config.toml
num_hidden_layers = 14
hidden_size = 512
n_experts = 64
experts_per_token = 4
d_expert = 64
d_shared_expert = 0
hidden_act = "swiglu"
moe_layers = [1, 2, 3, 4, 5, 6, 7, 8, 9, 10, 11, 12, 13]
router_score = "softmax"
normalize_top_k = true
routed_scale = 2.5
balance_loss = 0.00012
balance_bias = true
init_std_router = 0.0315
lr_router = 0.000873
vocab_size = 32000
norm = "rmsnorm"
norm_eps = 1e-05
tie_word_embeddings = false
optimizer = "muon_variant"
learning_rate = 0.0083
beta1 = 0.95
max_grad_norm = 1.0
batch_tokens = [65536, 131072, 262144]
max_seq_len = 512
train_tokens = 651400000
max_steps = 4643
dataset = "wikipedia_en"
Below are experts of layer 7 (counted from 0) of a mixture-of-experts language model. Rows are named router (the router's row for the expert), gate (a neuron's input weights, with its number), up (a neuron's input weights, with its number), down (a neuron's output weights, with its number) and show model dimensions 256-511. Each number is 128 + 32 x the weight over its row's rms, rounded and kept within 0 to 255. Numbers have three digits each.
After each expert's rows: a language model's description of what the expert responds to. This comes from a sample of Wikipedia text that the model never trained on.

# expert 22
router:110129225085071121098106148117120148100137118101145156158161183089149111118096151129142132100170147118073131168056146184154114090169145095142116109160101067131133120100161136110110214130100092117116093058110124119153131145119093083098140081057141151113083103088098112126126129183223148146112129170066142178132063128075139118139131135104154058142097067113072130129160147183150159117075123141139154081142127148072198145116118095116117107082144160118153149146186142064107096152115180187155112093146062150127077111178074175125131151129141146102147134128145195141130125073031088147154172161151118144139108122157170096148112080102135174149152093169074151125156107136117099074127149170077120146121123175181146114130154099114142125112073160198151130166120144138101184117128130
gate0:107150160155117178128064154129135135105151199092229079157114112122138093019150101119081196169114080118127099111113183114108034162078190158186121111146136084097171140140155135132027077116134104136121088137131086058112099111109099145092156165110104169135093132131107087086110167135173072201108125100181154167119105126062130147142177145144168112113139100110083102132082144094128114114164091161124136170104144122059090156164151118120177167117110161123135102136115114118140094132132112124140104145090121132148129178152190095094151124157167114128156033182159167083165153132106100153194131159151141066142083121047136109102169123072154151139080226137165159122131115226128129153121100114139115203138164142096115137086115142126078091094097160124122110074137087138161128101097154
up0:152084126137126165128156163123141111151177085077120057089122100110177098183201113106106147134059137077145150182106116165075130113098081159140140149113095160099123161119209148152123126104149123112193129124054117136110073186095181134076123119174111126117175146108152152175144095148169136098099165148125090141130086197161108101113090141162117149120099115095157142132104110109166158124087132162140070153149104072118164061119126160126098085141165166170171117087175077131159146127116089129148058095095163068174129067148140075152160077119136184158112160104137126092155092146140099145136101071168210072131089077194094161094126122133082112138158135149162082111190150175165117113151128158109122152149143167073124129115146103135141173152151126137080200048105060184138190126119154
down0:114074094130110103073133110155110133146163084229075087085143155142146135159129121121103106065102181115113137107088095164145130102128111183158090146134124152155154129114091120171164085082111135104147210165118157102162129125125203117128114139178110079142160111073135132171119087115114151123121144175095114088137131160119130088094015165120086161071146160139129105099163125104147108104068141144098126183144102103133083079148092117109106085125170095105205090179136139117142162137050140147128085140144167100157150078123096173118097069124075154178150178131121118095100111172138176130126156121114131100052138127112101109135133116155150110149161098086139153116125109072101124128143088086161177130078163126160119100108114134131085147152165085134066140129085169186083114100098121
Mid-word name fragments

# expert 48
router:118157101115201160118098167162080117105169115157120111149113130179143105100144131165144096062108114136080148089106132117092103121090111136199091137110082184094117114156081133137137102078158079125115173140178147149150089121106196163162177171096088119121187058150131147115157133192178077166109164103087126204103183125121109190136173142085125141147071120097147118143091087127144117102082151095150124116146134129075118151114125061079103161149109178207119155193101143165136114090122155141124127120147125126105114118111134130095126196146152199163175088085138094097118175097169120164165164166154156088184125118175142199098173093105176119181120118124107126155132160156097146131112104129079070146144107171142142099088113077145059095100118149169123119066109099180096159127103115
gate0:065150132103165145093104150072158133121068161178137181102151111162144092133184195110088153106095125124099145108153168158121177168118122085107100126086148114136123117137101084097091121132064154103128171147153109083113121141151084164178149105151129145104113167154089125137159137123149130204124130148115130135130166150119118089132097164120149130130113127101127152121147149167123137151113111114136150141137081105110137146140099141099130165093115129159112188060141203180146153145178151148113090113129093177128137084116102113169085111183133160144104057130099165153098091140174085099081144148077151134141114123078142172104139077171137188093105154197118122182109117120124089159147076111126064113155106178135113107123158125115131141134142156143162086122115098142074085167127100
up0:074070162154146185117120143125105143121114131065133172109115110192084154093183122123190132132127153162171152092218169095115133114171160185111122078099076078115123132153088092137126133093126140138177124134114064123113091136151124145174121142074104096169132154094046129096112168094159156142132098112124135132084139121103165091108143126169175178146097082042133123107144131082097042093133121130118134162104090118127072124202113107107097102119146187106175132092134166126103130098166134078172133157159163173103137149075085142088140183115090147134116109112047128127149142132087094161099102134151111136141169105084119152162146162112201127140085202123141135206123090067143094168075070055103118073108142156116143153112163130155133112095135067142078036079166135119122133143177115
down0:131127079123172168157082078107171088091148153111087131075122156145132071176093188164112132137134178150108120172108201116118089104118056132119172073140200147191121060134099094136141156121109131078168096137165142157147139121125109096132120107141123116094176167073054104110113120137146099153073144094125070140109133152155114127053180131108152117129081054063122101087163103191108138152178099124128100168109096125142141121114133109190067114151135137113139167153165068133143135140131124109112109133138164118109141161161105093104111136147098094169144129070132154142104115117148144131139145134097127130123099122152136131133094135141155110113157186135052186118124082150117117160048115130097102111136122167109143124090160077129094174088123099095212157115178094085103100164179116
Possessives and for

# expert 43
router:142129081129155132149117094121124068105078125097144156079105042119116144129177177120120147155116125097133150154086141132134089172137123107153081172089097074139150165099095100142114118104141155072134119137084149113090185157111180049138130089116078073083081168100097132118102114154077111155098106129085063187106131145151098110163132109071139100116125089106111139125108047127127098102185138163193126090128116153128128082180141109094106117118117167100045167143094185161092115193093163154140133102118133105125139103115215150096108126131143077168151102114164160151146107192124179104120181115124103138092080127130145160123079100141158122140117113071135200115116083178146144209126111165157141115200051126151142112150103088156152138186122147171163147117158058160097127073146179
gate1:138117141097074110117083119099126196090090127066137111093156055135103145224086124150138127046104132112181113102161144113119128119137143146045148123150120103176105134086123125103185123167142135169095128147099144143125132047157152141166100165158094131146107087146120151098151126096160124079143061124103168109127144140144089171179137116131110131130146167104154123147135167180100057125143118088144101086199136087100091101123157118089114180125103118087163140115152163119103081139085096181134040161135135137051123130098139132114157205136118100189114114111117097145162132129116111138097120134137178122090102139061109120096085116122154152171131160089136168108099161142147142171110114135124080056115178111162144144122143117071121102186112168071157094134168154145159129158121118
up1:157130136141160063144138145110128119093124142172181089111133172109168117152130124144122121131126119184118077183114141086143134145120121135149109111101137104108103112164135204146073140163098072109137128123135121104054124155149110142181098141150150165132100062077082122158087122099129079100103094155081076133112147114117097138155083150135078104137123111100100117190105112177130106192154114159158139095094116090177151093131136110104100175131135120062120135164051153136079121119179075089145146131113097109102134135079132101117077152171139193126154088177159137161141091112095111090138157081173148133136212159098089094166117082153149111150172074098129072100164164194178149203136138132098124152146075137151105095158131176148125115166104108086078135171162172166130125107148160
down1:056122106106074064124176124087156125127133115102092147137151116162170108153091155114070074072163154113142105146161098090219154119179135125077120147122190148133152146057122196144099165140138084164157070123072154149173113077089147126179103148071142146132154146182143108109116159105113078123148109112090123134198166189123135115149125142136103154163127085101098122130074156149099124157107117174108147125116116147135097122137155174103118117161111096148165126093139127158180111107124081044111114120156145115165125135149133171137149224166167142173163138144112117136126155186111155067123126096118134128107095130106094073132169123114133180120105135127135139104110129218109142130131188134180134172106177149166078173116143117131137121089163107156157154159142128113170119165103152
Spaces and commas in names

# expert 13
router:115135119094115201088137167156105161140139157103112138157072109151153110101120153099111145157166139161145040091110177132124181105160087203092160137135117133118115169114140144165161100082114095160097122151084149102133121070169098154147127157158115121134174085157127116163072166078081118174141175094100142174076158116117079120114184149073085087066122167188139141065168175106138135103168130135135091161205113118095132143101135072127161159082158150120160117170076151120124202165107113184132065148166187084123137084097143095134099042161100199161092110166190113106135098120127184129143152133131146127104138073130139144116111157123099131214184147077113125099089057148167126125175101130095095126103184162134123097126137076138150127080097079095086105166133091119092134132192125
gate1:095129134079123115149159117114127185117166167150122074106126086113096195189084105106150097114156055145144109099105034116128119138149116101155121131178122130087153154131115220136084150200110124094159152145132069091076145158156081112082151123130095116131131099130149093064149099143150212134119136140122113117129184068070206124176137112087123114172118121138143171128121152122126121152132099145145106127146151073148085129125135175113174142098111043149186100129168118098123099166144139140133144165176124105170145168170140094167092074118118123098173176144122088095140146146128160157141149066104049090160088110149152071096086094168205066111094103143156160136167150087140195093078168100181115142122137101107195132139088159162151139093140188145067184164149143071138079148132165
up1:119170117087114134130060157106198082121058144138107132090135173128091118152060191106106131132122130173076194132097113147095058124126160124129088135127162145152116150101085120142105131113143118143110054179132115144118122109131103151117102118141098187178153112108143100102079162115150171094099163157185028191116140109194136117102091088134097176101151172135142133125150144080155122126137088146077134154140160166187117105179184097124140114168144146187154126092070130162124104169181136103154053137099168107140160154184205098165138073159166111133112140115155126112133140161147076130125118098047110135146137134118104168152147137078144056136114122109134113166123132127084151172185094164134133160162168121089101139141122165212105102125166129118140120183155194154151062164074131
down1:127179132100129135150131087103174179105132134188131156060163123124106133147134129091107157128095104147134161113071181152114042144118146115126156081075133200156169174121122091104148101114188134084129115179139051115126096121196119133101140126146097207189107116099173114134111138109116126131154143141114156130131142136132158087071141105070155157100132155095150154144132045122089097107143134161109146238152131131126120168121118154182152145153148134136172184126112156179128162140112125175136109084131137144151124121138088098151157087148180135121136135129150116082158088128128120080201093079194151146154105164169128109149076149154122120093086130141148110175142086162151134125139108086114200130105128123127131134163120123150152083147143120132121113139125127155138128134074156
Determiners after prepositions

# expert 53
router:147095093075115138100171192040107089138173108070165102153187186106132078129199101112092126115119210171058154100118129134195092150142155161090112139119092095111095094089129165103121097126114116146157136078168160203105109169130157126120164129085125124095116114182116095112157130157106136141137135125080155157090156097119146164172157128130113108121072190101166093114101158126087104134081109093154133120144153148150162128117078087120130139135185155179181143175109172079105073105148141137123162073173116160144155153179155103186095172149153139089162199155149191124144196118084128151153083171185085104145191129133128153112122121102120176158060114109134100174141120142144109149206145153126184167110128184167142085140119094105104152108096135147082127122089111141096122165119117
gate1:120165051135105148089111097105167118124149062110138138093112121114175117105104124115145139213141164098092155087158109078154076120172183134150072119102083137107111123122160126136141110151151219108103138138137060141137173108134126156106143156111105179185096054159047193141096169093170076153171147143115099069124141156120102108120079144152176141160115119181119120077101054164065136092160163154116121101161142109153139091042141133103204083129141122110129135150184168104116123148174126151153134129101121147116149172126137133129169076133157153172111103159120076142178153178072104155174105084104159097145141094124148153094151145153090148092138079130055113130126118146124135159139089144074059071145151102078139110130147167149105148125142135104094146116083099080086071175157140
up1:175142171139100134150120177073141162112118168139109117124134109149124109115117113089149120088093068133145084206105122142092157099102078137165136134069132139149117120096058132169076188048152143131110167159095154182109141133131129098172110071145082183030150143159089132162136085185143105196133107076149105127102104053102161184151142158132174133097142164104125135110087177122074103149111097110147182098195084147140136113129118168128137126165174199151196157138132141104127100130140134115082144161168134186119116152067128156115040105114087134100204175134133121100132119146091079082069126114124059129090100150133129140122132106073102134175088117121100079155161086123092131155088128171100093114094141136184139055132104063166112128135134131117172085163138112113166128125134128
down1:112085118091164164086133121100142121102120175143143103175127096119124154099136130131109127179193123090175159106084190144167120081141126172176111127122111148103137133117176154105145088158104157117172112114131114112059171118117156173148155138064152169130139076145103189109098209184133156141107106163128120107079176124170087103058074182145168108088121131168146154129088088099132216154150165156157142098107091108181122129134143145115116155130154082143167172115178139141101200141113090123167116122095105096103182105112075114097108177163193142162144165131099167165094135088136131123123168127164124168094108116145085069205117112118174122144162119091153154157124110119092113130090057133130115125177132121125110118124125141045098130170148121100082094140103176124102129105109084
Mid-word fragments

# expert 52
router:105147176184082091221091084095163100142135117135209138138172104109066144187177111125159158195119146122145150101146166127138155109165110158214097144121148188106166172144119223115174082149135140090126143167039135164118159174171106130127132122147149185156086161142101169190168133159139113172076138114130118107166129101138093064155114100116125123094135122211136186151172123148151161141082115132116161131106111158122128159121063097113116114142149121175141123124101147140163094131115114081087147081133092121131128155176162127091164129099114119024142155117109121151145104167162097127154168096165099180125081170115098161130099141130102162072089181160163131103113148127187150116138129146103094142132153127111123102174123093089126164151121121139150135169107107116128130142130138
gate0:133143103109188111123029101127154106178147175175145118082110131139119163104099141134119121129096102112172102091081085102155095150125143158105173104206080148150103159148099116127192086119150165146073092096174147077147126137088082189170173110134086178097122132098131126080080167095099095118140139129127087152141145180123127186108180177109135125109153103115150134134110108103090107180136139112174144134093088162074111150171167137138175132120182124055134158083152114123123133095162147177163100130134154132117169138141148133183101129120148115130112092139124031153082111129161119180124159112146145105187142172138099138074119126118142229134133158177131112107091191116126158083160128111134130101084148133106109120122146115194154138098155135095168151008134092140111142105124139
up0:106201094140138163081107095133099119114090176097161102098103145149144145113115114120118111180108094193091134065145173134124087093103104084170102118089172095154144193145113115120157151090108089157113086126131127099157192137123111106154149117142140079143065147140097091154129135122034123176130140077184101152130122116184104127106175126144123075170103157168117138217092128159123097121077156154126174154117130122120142184154113123103133150144130081082139134148101111123099120132156149127159116125114123119074131104141129094078110060106129093134125116138143199170157119079111204170109106127101108138186096122150168194098080100083127150146148148143065151103078159160106169124135131171127092071044164055142152138089155118172194211134152087081134149085117153152063119168101151
down0:171109134092117082140156165094137110159159140141103178056133177143138105091124095194099104121098107107152168146107067118121065140109061190063125114142077110147155104168139162127125069123148110147121181085169125139136113089087100195159095130163106172115153140112158110064125165131132076148168124152107155100143085136110143176104123124109212151146087129136088153182119145138141099123182064136115109169125131150115162155152117100147087132096153150137109077097160143165125151117111150121145186134107194141123143167164166156131169105144114151123136094154172138174138086121041170101140116163045170162142120100145103203144126101110200137118141115162165146132107189109193147144169136136085170104107083166114110121228101121195166159103092145108159085102094128180080120181163152
Given names in lists